Below are experts of layer 2 (counted from 0) of a mixture-of-experts language model. Rows are named router (the router's row for the expert), gate (a neuron's input weights, with its number), up (a neuron's input weights, with its number), down (a neuron's output weights, with its number) and show model dimensions 0-159. Each number is 128 + 32 x the weight over its row's rms, rounded and kept within 0 to 255. Numbers have three digits each.
After each expert's rows: a language model's description of what the expert responds to. This comes from a sample of Wikipedia text that the model never trained on.

# expert 24
router:075134109111122150112104149114179117119104174174151135105111085084179137140141161097125103103129192113123161143179183107108116102228154100197115185083089096113101130150061109199128149155147123080170122114174116122113138188124127168125089122166149154182166133138081112174089079122160143147073136101115149135140123106116096120152136109152121062098124095153078173090131173097121113161102134083118074182062129156114106157160148106157136080144188117138139123072123125086106166149130138
gate4:011139092140072147098198128100087158109120114101118161176101122144130100121102152093199159094058138156155133130127159136137121112130099181210111133113110109135089112144099140145168070137093102160093103128162151143110119141091131142164097064118138121136184179092123130090130114139181103191115074163157144064152177106112098142124105193137157132154094153146158146118107106136121135143117141117120150107103106122062173129134119150137128136123111154192109146145158107156120146090146129
up4:117124117074136168168164183130170141110143132161147059124079128132133126081142142195076153154154113105065096120150035143166165099111153151079127154119151168180133142150162135083119161109105087115183084111099136125159127127160125133112136134212119120130125139116087141103146162138160112110163221094092121091066132133124124107093176062111154160101138089093049095156126130121074118085176142150099072159170176129059129132158114113131095122128091086125197145105093166095108128140123117
down4:049110156138129125098190121039108106104106139079065149130139097097103123102168091143112169082186112140144093124168090108165168139152180146134107080109174124091160133108149145141100115104127097119114132091146130143106150116129135075139178106151116129104153196169168133104138127099103160085135094134115126077154106084152138146160089163144173119107127101112104137114118142083163129111174113154114094160136161155174113112195120104132129075130090069146121134097134160103084083101149093
gate5:152147136116124153104103132137130114119109125180158127139111164167086139190100170093100136130086149165145120125110138164177137141139132168150167130065096109151151103137085141168140160086097145158091071133132121156099167120114119121087193167057153132124142094145115076154147140142118157123087101138121167132144165063114102139118116082128135112113163097064048118091117116144204146108124123105106134132140111148124130152101160151136155070201152089101132185140137223118131152126143187
up5:143139114115123120102149138120136105079200144110106081119133118125143140113150082121111132101180108105114157088123089109061067104127078124113113092145188170092117165114153112079121085163131105114150186126098104108136101159117131133151088121197113101111140168080163174094088094085120106127208166123165128092123105161165198130086134168139112135133091119160121154159131114068075128144139149161115115112094128111150127127208094079126130148097133140133150079090094069144139151163108116
down5:135147084156161164086113136127125106059133156122097126137103073141132162150076214088166059091130106095135145158127095134103125133119147164120104133174135141115119169179146117121140070139117085124158223144114085113136085186083078122123139128104066140148152168144112136142169106129117149077108137130181132147134139140169095137131156038061121138153093116113089109120166096127134075127173166160168118153151090162150131173193085143172082093154083148053164201118091116106134095129170084
gate6:174144097136088136078092103104131117124113164177116209143149088090139183119146154150103163119191070201036122141116101156198134156142140083094169146146141095166122110159124101170115052086118145140099102103104084098093131174176151146144085137166114166153103099147130122181083092097145207139110171077125056102112120154167136121135107143164139153121121145136133123163109129087167223081140079084162171171157087107104094161101112113144204131117062086170146131067125150123053152123112128
up6:103174091170133156116148137093100151129095150161123184140138142093158141138211155167154096127181170186093130121151111163197156107186165139183142141106133135199132113111123141159141083104143124181088103121097101067111115148149129137116074098124132125121080130118086137139104082163105162151131213092132077084088167151122144122112118149129122177162160081124108107170149166132172212131137128123155120163142065100109196133058163150165176097119146118134116093076151125125087125135130125
down6:163118114176100168160143137094173110122165129119122108127115070154182137124153187134115134093148100144068161111133096108133136144120115139123184089127116164140150097175114123116114088120124136120137131093122097111069152150110081162102120092189127130106143068117085145082079109130099091107093146116152124139135096156144085096117081109171151111146152155188141146176203087121139171065113155131171074084157148179147109150155173082135089187074071160116151124133135088105162144106143101
Early syllables inside personal and foreign names following a capital initial, such as Har, Gar, C-ran-e, B-am-ford, Zam-bezia.

# expert 26
router:126154062132099092100164132131149114127140112153136127178163152118084118140141196119094061126126152179118145188175163130107174144149149126070131106173123191090107121060157155084146123137161108142067171102055169077095167100138111155120191176104153138113182119198156132117101126074106166086172112110147168053102161133157163143138190101124122172085127179130188112082111184157142142163127112167188068129134173097137125180105133107092091159150157101108107109142112143080113157116143138
gate0:104114202136147153158113114116205099129104136074179134153098126132179052136128126116125165161090172119098147117145072148116092150109144100181148140147120097109101119032137105156078131068118176118103119089068159155111145142097083046156115132126173143088104219124120141174171119159133107075077118098152098186122157093152102100146149128183090104119162103117134188093157139117118126162084170119142138084139205152096131083143144182103094137035190099135117141153165156137110099161106126
up0:094144106128044117186161115127146098189085078104149161190150133148090128124150093110111191103136140141086166113188144148071136105078105114129125152138121115136142056104101129115108147127137106106108121105093165204142152092132071085126101068113161117131166134137080105095170135144077125082076116124130118173161149121141146074136131146156080159120114105074181117110195133146075140151169144075144183101119126090133099138160174159095092150086176121128144121168099160157119143112165129
down0:176072030062109148103106094151100154152124150139090126111192152184086136136047123162171166137172110138194092163175121114088113113135151143110164136079109119126144107137124113099108186192184123169103104159141148062092080140110127155169162138125084122136116112079101137095142113148124161126130146117161151178112159145131102165174147098098137107103101182157168095151154133110125094150187096119120183120146127074168137161141123119121134136148127097067192119143140144117139106063124194
gate1:074136166208066147156123142111154136150133163130110105096127133121118121114105119144206156137157094145142095129078124095094181125078110091154157139180168034122161126098148121123164101131109114150065173202144154148128090090103115085104132220118110163181098088110110179092216155157106076164101134161137138137170051127126115152174121150122123090107208140125137125143103135092120103088123093114138128140110093184164159155173071109076127213102158132108140123169125156137057139118103103
up1:063167171155064126185092141091162160161114137112104075128134122081138102111114095125194145141130085153174093069059115072111167120083129094151139150161147040107138161152111143169174098133117100139079165174146109131127108087088103134105125196129112124176087083134110120070213177143126103174087150162139150149196068143116135151193138146102136113116197128134131104157081141146125096122097081118126132120104083142130159153152077116078088202099151156106100141154094137103108121103097144
down1:199135114037182129103121149127076131121169166161158116097150123197146086115116129112083109056085172116071183150114125168082148137180110111132135163141188167093216118158127128184135170139113176229096117150111113098095180102145155138165124151116093131130157192144104150168126129112095109133123141147082160077081133170139085113102174126098168151141118108131176157074200182119095128140099155111121138169150163065089171083170107111139150100129166105129158106179161101094048126166147113
gate2:125164220142151154211140104177152164188098106159179113117126102114121141119149152118141110174115099132101139102164114128061110091132139130084100194166080143115167185105160098105129142121124076108103129097096169174135093081132047103080107132130144105109085154145112135143180110106170125095073127132131132137133100128109129114121138061151115069113160122201132159112153144204067098093086092161154114100116210114128110178090163095199150134133111132143078202122162146170163070118115101
up2:147121131192172140197140120191191104175133109142200140127123113077121128112146120111159118126124098157175168137151100102118144079127126117056094144196117135108191204109097134148112128179151161112099170126054134208122093041144097095081115110126129109178108141071138137152159101135168101097104138154159145197145100084116110134111142115162102085074130061178104135104113080125141154104062125129120121104135129123081103153142151095217104081122116140181136134160168163190096096092194144
down2:103073102093148107121133097172058097179135154108132114147086155141175157104146052150079162125182080131130163085099152192164124133081126133108122127106159107174172159165064119125150223179114108162124128155107122188081101136132155117107077040020099094114089129099138155090114101146135098099124103130153095079136109144137121161112074128148121109166135175123163092200122149101125122148175089128142157106137108198113140110086134125098070118124122133143113085103190092116135127141179133
Copulas and main verbs right after a sentence subject, such as was, were, is, became, died, plus opening parentheses after a name.

# expert 20
router:154158130088144143126098151119061120161147102144119092090172147094143141092138130145080217134109083121159136126107109123125110158097131181073122065172174093118099108130133169166128113165135161116044116097151079079195133052148164149129176104114105134118075135143111113100162168135155080145185132099137115107120090127113141111138141144116172077142113098062170080212102135134186073118103103149141170134111118160109099137166132133090138168075119114109156107155053137157097172071054169
gate1:167136170111101104109112101107160149065101114114150115039126142134132149146096154104094093141145161132116128117130124090104136177134084104132168102131123129046155167124156125135196140178105099125139098115097117145119146125144193138091122109099133109139164137161123197090158194113107121086168132132165168215128159114161108142135155087108128181043156142090109112115136093080155102125182107163060099057163070151206099093092168103163212098173118141149147102152152121091136035087183126
up1:113133079171143147102158122148118109153124143104158108190075168091093105176168109145156151127143125168119117131163153164160138080142188122125110092100128096170110091110126136153071139126132096133129136169166105098096105060102059157154086153130124133130125069098121058176125119145165111112096124149139134064137155130138197125145103127150091040174093157134161158113143114139113171128075162124182167168132106088062142110156121164112074127098141077087131177112091143163123207195124152
down1:151070115140128167081131089075102137152133115087170179034176121163117153168152162134111039085159151143152041161143106138101163118139142124115153165099127148137109136056149141187134132181093168147173148110138155139103136116114146125134176133121124147134170147106171131134125106124103096105155148147121159072148120197044128143110177117144158148212073051140127130167111119151169131138062169135107132124154113139173070092075130084187174059119120125118156169102067131180128114138148150
gate2:160104119155130220123131116173110196145108122125119125142147152124164104155127156157149150139134056154100130184127108195049122154106101144136125176083113168113118139106113146066097140133128109120172160094175101076033172073175163069147083120115148148110057139131069126164135105144144085096123173154120122165125174118132119114041146144164124107116090160107116094105110154142105127124099067141105139128140167169173160165098171190035156099076154122167087130130126150116114125109183136
up2:168101113123142130093128109154101156157151125141140135154121131101222129113169131147162135136162125137145119155138156158104186148110131147083142148068143184087171201117147156108161153169201123168199120145143099087119173126140093180180098098119124139137086089080075104136085159137112130119122153110114148154138148172112142131103187119125132054106113186133119140166149109150138163141114059146122109130176142107216180123121155157104139083124104141118121097132149154112132084113092148
down2:091139136165134078181075107102044152140086133187113131147151155092153085107090134092151133098109150088137127172196052167161157116150098134135172092132114169117163178094097164145107132146075098159110111076111158118063156123133154146137146113112091091146127129137102136112143176099071094103119131157145089186132136182137175081076157131135105138087170130119115103181141136144135171113106098106162136124125116083116105130183161132109128073137103156175146142140151147128126115073107123
gate3:132081100111096098097150146134081175100126170102112086129122117122137129142124094126152139127107150181120090133127135108101056185165158169084127114175103089137098135076143148146150143165171119108174113106139105026144116108155092166136157088102084111123108069198126158101135166114168125129148138093072092178126130103127179134116139125118145064108114150172171150134121099124187137185139135170199118147120140134154097122147084098131124119138050145083168136083114090129160117151063124
up3:106057068125112148133145137113146143134155141094122126096136092123139134108169119178120111086107140128135098124094159093094099183206159170095139121155091060146117182099193105166141183159154149081172125111118095084175131134164111155127128111108089098129094114205138162132157148091131129137136127107073103146119157130138151187101162118094165036145088172167170177135111080146191113178122153110189103154068105114157110134160105098127138090128096167101148090084115105118159060137072093
down3:147092195048106209071061088115131102100143100130137151138116116046057073163129101161063138148109113099125139092131067109088106106075117097149109189117137163117131095091139084169100103110150179145155096134184102173160109077107121131088123155125157151153133068118115095155124055166093074158099129085142082097157144115149111146185144123183108136141101153082132138090157115161130113130168112137123129166159113069099142145118141142124131156121084138131143051196125071121157176158116128
Common nouns ending a noun phrase after the or a, often plural, such as seasons, film, team, structure, wrestlers.

# expert 14
router:160137151044109118103049117125100163135200122092104058119121126156156112092139101129105208111088108127164092127158101157168108157067120174085126072174169123171102119071149136141058114161162196134115134149178097060157062123122170140091150082119118129064109096165096151122171115148134104151175116116183191110146123144085119113154115175108148116090107129134174109179131067135196125089112107165121156136124118142116090144114145142107130129159131096105159148158081166195166174117024122
gate0:204124096114129132101168171077142131080158117139138167109158170129109151165062185166164162092148072096132197066123117181145094135090168134109127128159134156197125064098195125155159083088113086116099138173137117163105145139114117108111145052215119068146098146106105129085092162121108138153131175173160158148077118120135111135116180136124150132149074151110106117137092091120175140075112088108162153080125080130092144117094126086128140130149132127220139077141124086152164089060144101
up0:168124091131133114113156132083053117119154122131166186165128204103139117167070126098156136050141111111177140097158147173145123160100110105114148060133145148129162052111167130139165117101133089073115101139131130121083131164145110082079159058164137086154142120113092176109089151114126067131169109131161152156150076145089088160116156183170162150154114158152145131145090135173157116112121091120143087086090100096181144144094098057106125122121144131149105055199150088134161098107086110
down0:119108131157144102153140097145035053178112178170174150165143093084107151117122151138194187107189140167085130068093158118093119119170108102107090148098151085130135105145094081116127199090096133122184142200140075092131134106105113133116171162091138100120075131098091157108107133149054083100183078096138088089117137124065142191086179117139109148104097093138100099138135145123119141117107122126112141110135158074151140119108159175078137172158094148186169130150153097170126125184100087
gate1:111081183124131149124061131154107174124121090102160106160070142141132180170156141096111133076130143108193118110125113158116113160126137163136154114121115111125098164113149154129123137153133146140042127136130112139160113096098130118100141118148124110123172155106101114111103085174144111174164129117157106039126132110185123110162119119132190157141145196139120195133149095129131162114138132091136134119161162136121080176104158155115110098109109091043111182148146131162089158163142180
up1:087157111150132133161118127123121156108103156191086145130165127115078148112112149137169157118093099154178167154113163093162147139159191094119130152089129116147176080094144085112145114076154075088115165112114158149131157136106115126117139142125112140121121107123101097157098170153140123116132106185114100186114145104130157180158089144127118117124099118057155126146236177139090124082165111124089088170085080121195163071139103112125180140159168214093105139157144143129148121128108129
down1:135086175088116185082102142170147110063102110105114181117172077128192116086164159150108132111098121091155120081154162140136133172153100160184136103140064117193117211202145129099125155135150113158131110134134067139110066151119126142139111134117139146170116163146153148078099123133174174159030111091130196155164155097103119141101093131100070162083110093152109151103171103138114133106094187123142096033128148168158130095145107164091133153119147177083133189155119143131127123139131132
gate2:128157141087199169119139129255104135168118096174074142146138098106150128178129164098148119156089127083092145105120112142137106184068124149133115147139132125101089106090121134144140094137144145105123132135155102140130123116184132148145149104159140116080101170134170087129112141135041117110127135108168114154142111122094145171127108171126105172147129079091126138130142168139111117070097109073145152125126168171148215134132145232083166158056122131146145107125197076094142118107117140
up2:082191152045184146130159119255113112134135088157061138163147105102156143134123196123166124150096124092100140114111155156122140183050125112122110153162158126104102089115129124163140108124134123082118160146116073142118126134147141119137152112183157107106130162150127081128106169164073115115118105135128131148156101107153129160123092148120134137105146101075128121127143152153172098070128079120117170134123145186107225133129156252088193102090113121159134097135165086090158093133090150
down2:047211159128198207209187126126055043090153128098098132157160174119091144108138112106073097127098154092127126103162110208135136143103135175157180083138217127125112078139105133104114096126122146148121155118127117113116125114115134093062170157108120149046150066181069133139089121101104141091129136160168160128125085101078066107109187115085122065102138142114148089159096100126146141089134101153062133154092122130139102079141176137113112138192124144094140140108105121137164155088150112
Final suffix pieces of split words, such as ‑ing, ‑ation, ‑ance, ‑ion, plus nouns like member, weight, title, often followed by of.

# expert 9
router:154148147135126103112140150197125115119154109129146077156110127072139139116174185106126175158098103150169096186126124101136155170106068183049128046145151155114105104102071164085129068154163192141100146131036152099155082074097094069101132118082161115087150171172173139103099102106136118098168127143127116091110195128094180100094151133098146130114131128035142133226109149122194116129146129165169068145120134108147129151104121095119124154145107074086132151145086135122128149107130097
gate0:089090174143088137139134093164174115180106122076072113135161140140116125106112137139098142141074135139117132116114041163142138198121096167168118140114121156175159171146084140130095176131108151122122129136146182163070102108112154130108143033175098175201146152076143135168142163156130105149180068064100113126113088185135117109066152105167118128147085159066115152097090098128105148135116156112126171078131085155150160179142108138182174133120109168131096177147096145115150059093102086
up0:154202119140147187125142175093086143113097120104172141113150100120141147094137123127163103063209127158111093097111133103114126110118168137146120112137100128134137090156140156098128113129124078140133106126093097082172143121124118134158120201093112131077167101159129120142130115146131104157143155149161139066152133074175100166133123110103151133143118072195131139201158107120196094137091112136132121168109167111137107090114131115098128171071155048162135098108130117093110166153096156
down0:158106149121157123091116099147092087114174166121137202108169138123129082139082109104141075084159112146129106101152133164088097083185091149066159095103111107085153129059053189093145129099163156104123186206109130117124131139139092149109112147119043114090135172130125140111159151123102154087123172189149089143129120082129166126122130078085077122202151127068056112152142126094137156147145142136118165101124109108164158083100117121124139174090126135177152100128118110097148160116111144
gate1:121134182118100105150110127116087161101203065128100115121128142140160122154139086150149171160127117133108135100085163174189098125133183130122131113145095162139166150161186110106164163083163144143092141160146142145102071113053109163093129112152153143159115110085119177116095167157074149114130164086131150151099089111138078162100163108105141098127062108148201147050137160071134162143081073137149125127124164070189094117139097092120122126129102132070096163114141147147132108170115059
up1:144123155117111073144112125123108142124169032160127152112152114160137155105144129163132136118117130189108130115047134143157096113121194125120133121104036140135180162166165100087181184080161121124104161135137084138122084140055121190105127114163117135150112121133083153129108151155092151098107144128119123113114094097159101145142188112099130112086068142155224169083115181108109141120100103174187158112118101084160095095126148112121171130099126129085086179093131130126164053149146120
down1:144112113100143161128113168162135124103140117185126108125151114173119122124109146135107104121070101104078127159143140106130129136108127081134118156200121095145143167057149103148126079114115164183121147142111142055161171072102178192125189168121116077141166141113155127140138093122122111142137130097080124130086148158071112102152153105136127105055120108169118093105079150050065130138121115101121176112108134074100117108039084171081113127164130077166112126162116142151086115115125123
gate2:108081153083176150121156174068080145098097119135175178101162148109109148141168110146143134143095135143142113088096089117153104097133157134151108134140074080108106125112105124149155093123094105160150130067104198098078133107075089112130099103141163137108127126163106108121137144171109151087148142124082143115160144190082136128093216183184115081083085164174181108146119148145134098163147156116128118152182082161121077145139128163172069102132085111151139155088146191104156120134132114
up2:138123126082168173099131196093102143101106125111108136101142128067145126088144124181129138129121165127141092093072082113095105134115183150151165139107083082099102156133098101141162092108033043168135111137122149117080078086091108096067082092144101130116174138130069073112153210140099127132144139105120099107185161168120146090147208175176087142117083161197141071155099103136106090186155174107135157152142094164123098180134120116122084117127113131120141113120145140092158134123105179
down2:134179057134120085136137146187094108154098109107142137139124125145071108139129110130142110148102120116172115137096146117219119084112105194135120113163122151131092131127135110119167112151109093143161096187098131130086141095126104096074147158108105125143120131152101107095170140151133116102109120104104187089082146180143088116112168147119108156095081155149197088107125070192124116131109181209153149144174091114133129103106104158116077075125090127158174144131148156116092168084162121
Verb words or verb endings following a subject or auxiliary in prose, such as when, made, took, received, arrested, recognise.

# expert 2
router:102138091148105126136159126125147126151151148131136179081141167159132148143070151122146086106153132093100165094134135094075117139141173086238195178065101101132167162193094063132138119091102103141178097099151101123096154151069123139088101121077124087180106099110144108142091158154135147129078112132144091157120145131114081157091116113118094110054171094150093201093174127105137158140137112107158120145119179137139091156110157117205139101154133116206146073095144128104129077152101157
gate4:194133196054132136106094125128159179072131118075123119160107125122163112096112132138121109075121130128145113116152166151124121119150139132096106137122150171182141107185155133057093074196173153080116096121173117085069154121094125158088177074135100138177152102154217137133114138092107117085149108106155121166142144112103120119151121140122136157083101156153074119171112109145103107106127071102105177132121148159136153038083139083082205138144112125143144137123129126154133095118115139
up4:084117081168118116124190096147079126181144154178113133067128113125071131137151127117160143187110141095126155173121104115153132108131109144140140122181122092059110098084141124217139154085067138180130156162084135173205111143159134105157093157132131137052109160111051149125115128180127122143108140106061148088119117183155114090099145134122144091129175071108198125100138150147151164140106182145115055127123097115108138226153103172130074133123098152091104080165117131105073129184114124
down4:158112107072147142070183060130117132094151144104189155095067159186135103112143125088153174137136101138169198140095088149137103190069073151149128097121186103120136083062181095162140134102165068149113191158088083115144077069157124099106087063168107154132091147141093128121077089107155078091088166172146151149157128120180132138108146112137134155066109152077111154076108072111130154142135139093105160190129081117164113106121125147132098152172089106169134092174109130173138154163167112
gate5:148147150080158158115101170071041054116121146112204118206127150145197157167115118153144086142110079121136169111093129148104120149107131079136113166104094126143115156118114061127136130108117096170147146128138139130099100128138128175163099073081074082152111156125115175164100068113160143096217141133153138085149106092081109110108114137121162188161146129114081173121122152138171160128127094109108125121129132187128168154124080125099146162091125189108100153129081150147064110145096138
up5:124139162114152169158143106135045096109103167148157144153121142126194115123138137151155055181113094126095174059070144151105158150135148113116107181116075119110120140120146054156133133121124135176195159118159144094103100133122116138161124083101119127146101188112095200198110094107172137068153141128133147145139144149079083113131163149109149155134107127140105130113153153137185172100168098093082149107093088141128204125112049102162143113132139199104083139161128108142077125162137158
down5:123091128149131156165119096133185142141028108136101168082131134110167078113080141048103148142129144132117118045133121127128111144111222143184108138131171140089111111126127131151224130087145137131109121138134134125103149135205093127087135124164090153098130132088141131180104125240108146087110134155138135141111203152084134137176141097157084101128144105113163129112186134076153054111100135108108139065118129154116156103121122128158091126131138099145131150101148205176075130094162101
gate6:155116148058142113165139068127152172182143091110056084142099145105088100085124152137164150101132113133145195169144165146178143125147068141156124163096123091170102154123167173109119181136186147093150095117121151160113136137106160121129099131070159195156081161116102196159134112124131131166136132099192137163129097096179142137180162153159131125070168118143105144134068067156131100112121156153131130119130203096125144106173108129105134154109161159111109137155095119149135156147111092
up6:165087144091138123172170117093142128166132084104091030151156147145073111101140150115124107146106150128122216141136178142172153104147063136175134175104081118192090124112127176122081169113140127121156104163157129132114159164082143124163093120055147191144108155133116205121147080108093129153160125078177112130151094136200156127188155149185173111068171123143113142093085057128112103142086129156161158105078180135130140124167086126109152148101156182081117136148133117145135167144141091
down6:126157082141145126168140117111112104129075089071162151100070093116118169172132202093157088091105059116097228172119069071075108175093107104147090113108121154110127121151088163102106159187168101111138129135147105098081118116131095136113168150145111127157104170139083129118110122137151093143145114135151088115061157152172115144090129089174154136143124125094055102172138060139135091086128114087172125158088098201142175167158133149111102136108122104140158094178150110151067154092132136
First word pieces of personal names, places and nations, often capitalized, as in Cy‑priot, Rober‑t, Puerto Ric‑o; also non-Latin script bytes.

# expert 1
router:147169071085162160142099093157146090117053165127081100126162134110114113105165090157124114105100114151117141138134145151190087155120098129112069143161123136163071099137106109095097114112136124071103100125112120174115075099133115147107107155111145085111118148160140094074176164121163130130110130145083177110094178122045141110103082148105116185149102085089115135161067092179107168141128131189096090075128139099131169102078145161136109103096092168100146123135082103080103164134133108
gate1:175075152086139120099103116175195151153086183114049090118070078119138110083122145168138157104119156038154130105084172133184122079108155152137129109119120134153148149128204121146069163093101151122178111060095123145114134126175144075187117114160092143142107104108133125126118186115079123130124138083154174138106127170137121094107155041210136155103130154108113122059141051087094090111097128096147095146113125052105152137122155198139115115134085143167074152104132047151116144137150136
up1:056157151145152132195137156106064145091183084137180172113170125113117131171145102076115118160155113205149135164144084107100095158114086159161140155142120136127112130131061131162131066162142073119092131138156173062144125176102123192125108154084127069098141115151110159117078095166113105141130132173060070130169123098140190180133124176054128110131089086135139114184098151157151138147182140174088137083148155172144091134116097114113094130131138096084174098123112219091179098114151134
down1:170128145097152159092065093160154121085166132119039105073136126144168108161174137110104182102092162109169109091082131195102075131113160156149104141136092113142089112132156111135116138114094139125177112149103112134104139146068102179122150112131064114135148086118116116189093123142108141153119101197138149138092066170160086121110104100108137128139104110104185096115118198148121128083135149153121095077121149173171128164142149083137146130155118132141129146103128104153101138111168164
gate2:169153105179157129083132112130133091114133147133136106115066147139227080108082053169166098176124153176184109108094133194107095127157158147108133145088157176089158089159124175112101148117110169120127125137101146154170153151132109158164116164098179177100059123086137152108126054157120137118155124072132158146120096140171191135102123116167135141118089083091121151060105138199199077117137089112171162166157128128102143145126092114109118064112087104132131166093126134150132140132135128
up2:135193139124137144082134135142105162137109155134145093127092159154187140105086096144168092165049118121170120111090102196113112162164153160100173104121125189083115096165106167120131140096106137137129109085144078129177182108150059130154127155124190150123120106146095129145110074128102162175168129086130129138079094135165182072147119104125108131115143121071114151083064173163135100089137105119165084177121145115061151096137130134087124141116102134144114112089136149120130115145108156
down2:103086169158144150164117171151141146130133144128123163164150182045107082068161112124078149132116080103093177172127127122113097073146120130145084127105151124141111110078123136082084117091104140157110066110164145022151119172132176186172131131100116170142113138104122102171125085128142096112106105142127110130139152054156168126127088055131131057105111130104067104120122150125118158148090089100133150120103137107115113109114100154131075138118094124129063084166122135173152129119022142
gate3:122101108136146135167149063136112136160136134073135165075099128120109111096116103144222197117080085115113190115095155052109123083145169095110172056184134125115145141093098117152171129115119169092108105158113156086069126123074135061152151152145081159125083152149159106132139173133163179178134149111140114146125130086147121120204125133180147084103132134127119137156115171127129181103103100147128224163173125175103132122086138228144087133121143101125157170170109113116104123122169081
up3:094143142115055163127159216113163108109156126175133076174148103165175157138173143126076117131153174121127083158123107154100092187149028168145079166078115140137141111142196116122110139119148144203124148073131100161109109180156142184111112080077111120120173087120097111172112109115106106095136139130142163096129120132147147137103152107123110144162176104173145104119156105142121092142132136143069021147044116127126118155179134086146185149114104157174130137091156160093158126163121163
down3:122163094107093139109104124158036142155132161115169100071055088091142147139105152147127122155167191099150122134143098135112134121169080150105136130123167133172126126150122088199163104133111142187073149124179133172142139160145126179065046116159097116069131115085173188147153158159168110117147170104169157149120109112113191110142146145098168159106121079083168126109124180137132148113163172077161054104112136062112106100095127176094156162151114046118110120156108154063105040107118144
Words joining two phrases or clauses, mostly "and", also with, or, but, &, /, while, though, between list items or names.

# expert 13
router:164135132079102185103084136181143146150186145128124099133141142096154123133151169147151163130083108136148099116132135121083125163127141169098104121192161141199068101084167122161119144144092172130104182123131090091193148143173176138136189149168129097116108151161136144086143116104171086144097138153147081118128086102167063135117121138159139141129087136168161088193076122145129121083118135172051186126159127164089127084182080122114126132123121135160184143105117200139112163080101133
gate0:104171195094137165105156161095093176135120146191154118162127143160119165072078145108165096113119170072133068112099176099134112136090118125133100123100125096189098140142093117153105119147170129146201082081150155167105152118153144135160166132100163172138107156112162121166115119098114167210191143111118087101171132199110110126133118161099127089056138171123142146167146200122116173181084213136153124149104148110134118155147133099194189121117142132103146117086128070130092154150158111
up0:155093076161119105138064091142170041115138133095109150131150141108139115181196121165095158124143092181132187135175101124127142137203146137102121136112131135081123118149141148106129128090075120110061195167136115097179149089112135129090135145120105092151154075179143163077139136108140073067056099111090187116104144067107174157093179113155158169197116111107139124101126084141136133105199067120097117080147125101144167107165141150083074120134109117105152151133174174108139088121111190
down0:104165095114140126132173122122138120172131133129125109086176168080150164124105154171183088108093135109071154108107088080164106162132118169069080144096125096049099126147142103171105136079139141136132139159090154157058110167148192159101090127138170168108092106215131092166175163160131161053142139144123164122163170073168154085056095116144133161084131123068075155128171148146053070051196111125168131117039148154148101156078108147165126082147116144137119115119168184083145151178143119
gate1:158214091117157050101147124198096110087138111192119149191129151123143143127066104125117102142174109132090132151153121091170102188127108106136145156135186121085156151149076114118168128119154159151078106133123129138090102150133124128119088114132139130186178137129168095163163106111181099146167128078098165120166098091121100176133178132099164182121147098176072157071135159108119111125152180081174179124133115207107133083102149098142142140167206172141169133104132089156109173187130087
up1:123047120117089177144157131083104160135098172131149153106113132165093113140168136126116141134083203117182154118094160109085124095143159147116080142119093086148092124130176137140099094115100080093180158145069111143197133066114125204123123144099136105069100123122107196111063171157091152121099183139160160119098166109148171088048119112142080076113165165144194154145122134160140156154131110151140090110138147070125111150138181093108114145087102115138119163134125166095109050105141111
down1:107091116128119129102163156139036145098150162163165205125124135139115153146094123126123167138105133122128128152146147113093113159184129134178140107179124107111112110129155152126145123124099119098083178124114124168166174150065067143128131159118126104122133179104134140087073077124111106158081082113136114160197119151108139080137197069078160129149112143190160161149092139084138083097059121058215099051128125134180133104106143058155149110168128132107126131182121159125109176180153132
gate2:135132162172104159132106126148163104130142059161147158148153170093090145132128118179112098126151189149070178099082161129131135162117097068148115126139055126150137167180133144104208138136148209161155155129144126121130138119114102064115158209164110114166165167162075110108120169171173221112157139174144078091066102175079186180112160148087097153161148127113088182149096148157144103163113146134152145125144139126087121081111087100135114166175070119114091139100162124149163158132141189
up2:148136141110175090137158098116044171122177161143118150093164071178129105162062118073170209127114085114132073098140070131123167080113181186120146180081172142116132110075143067080070143101132070126115106095158141100132115174162160159149091087123094148080117092129203132116139110129112132155105109118091155134144145100148106161167114126161149133129142128140177113163141119138123149108149103124070119147145141113129113145191192154124095052068169120163143142150085131107069144164124072
down2:015076097218067157120156158096090158109114169137125081132163029180208135092138140151146173167122125117128119147184101119181165140111096109170127119126111143121143149173143120145144086115194156151151133114136110124111124086105184106103117121150104205122085117123114147121114128091139126102095148171148105132152129148083177083123132110130108140069123115147083083141177101144099136153137123150063096095107164149098079129121149175164127119131126167147125167138119105155158075229171051
Final words of multiword proper names for teams, cities, schools and states, such as Kansas City, University, League, often in sports tables.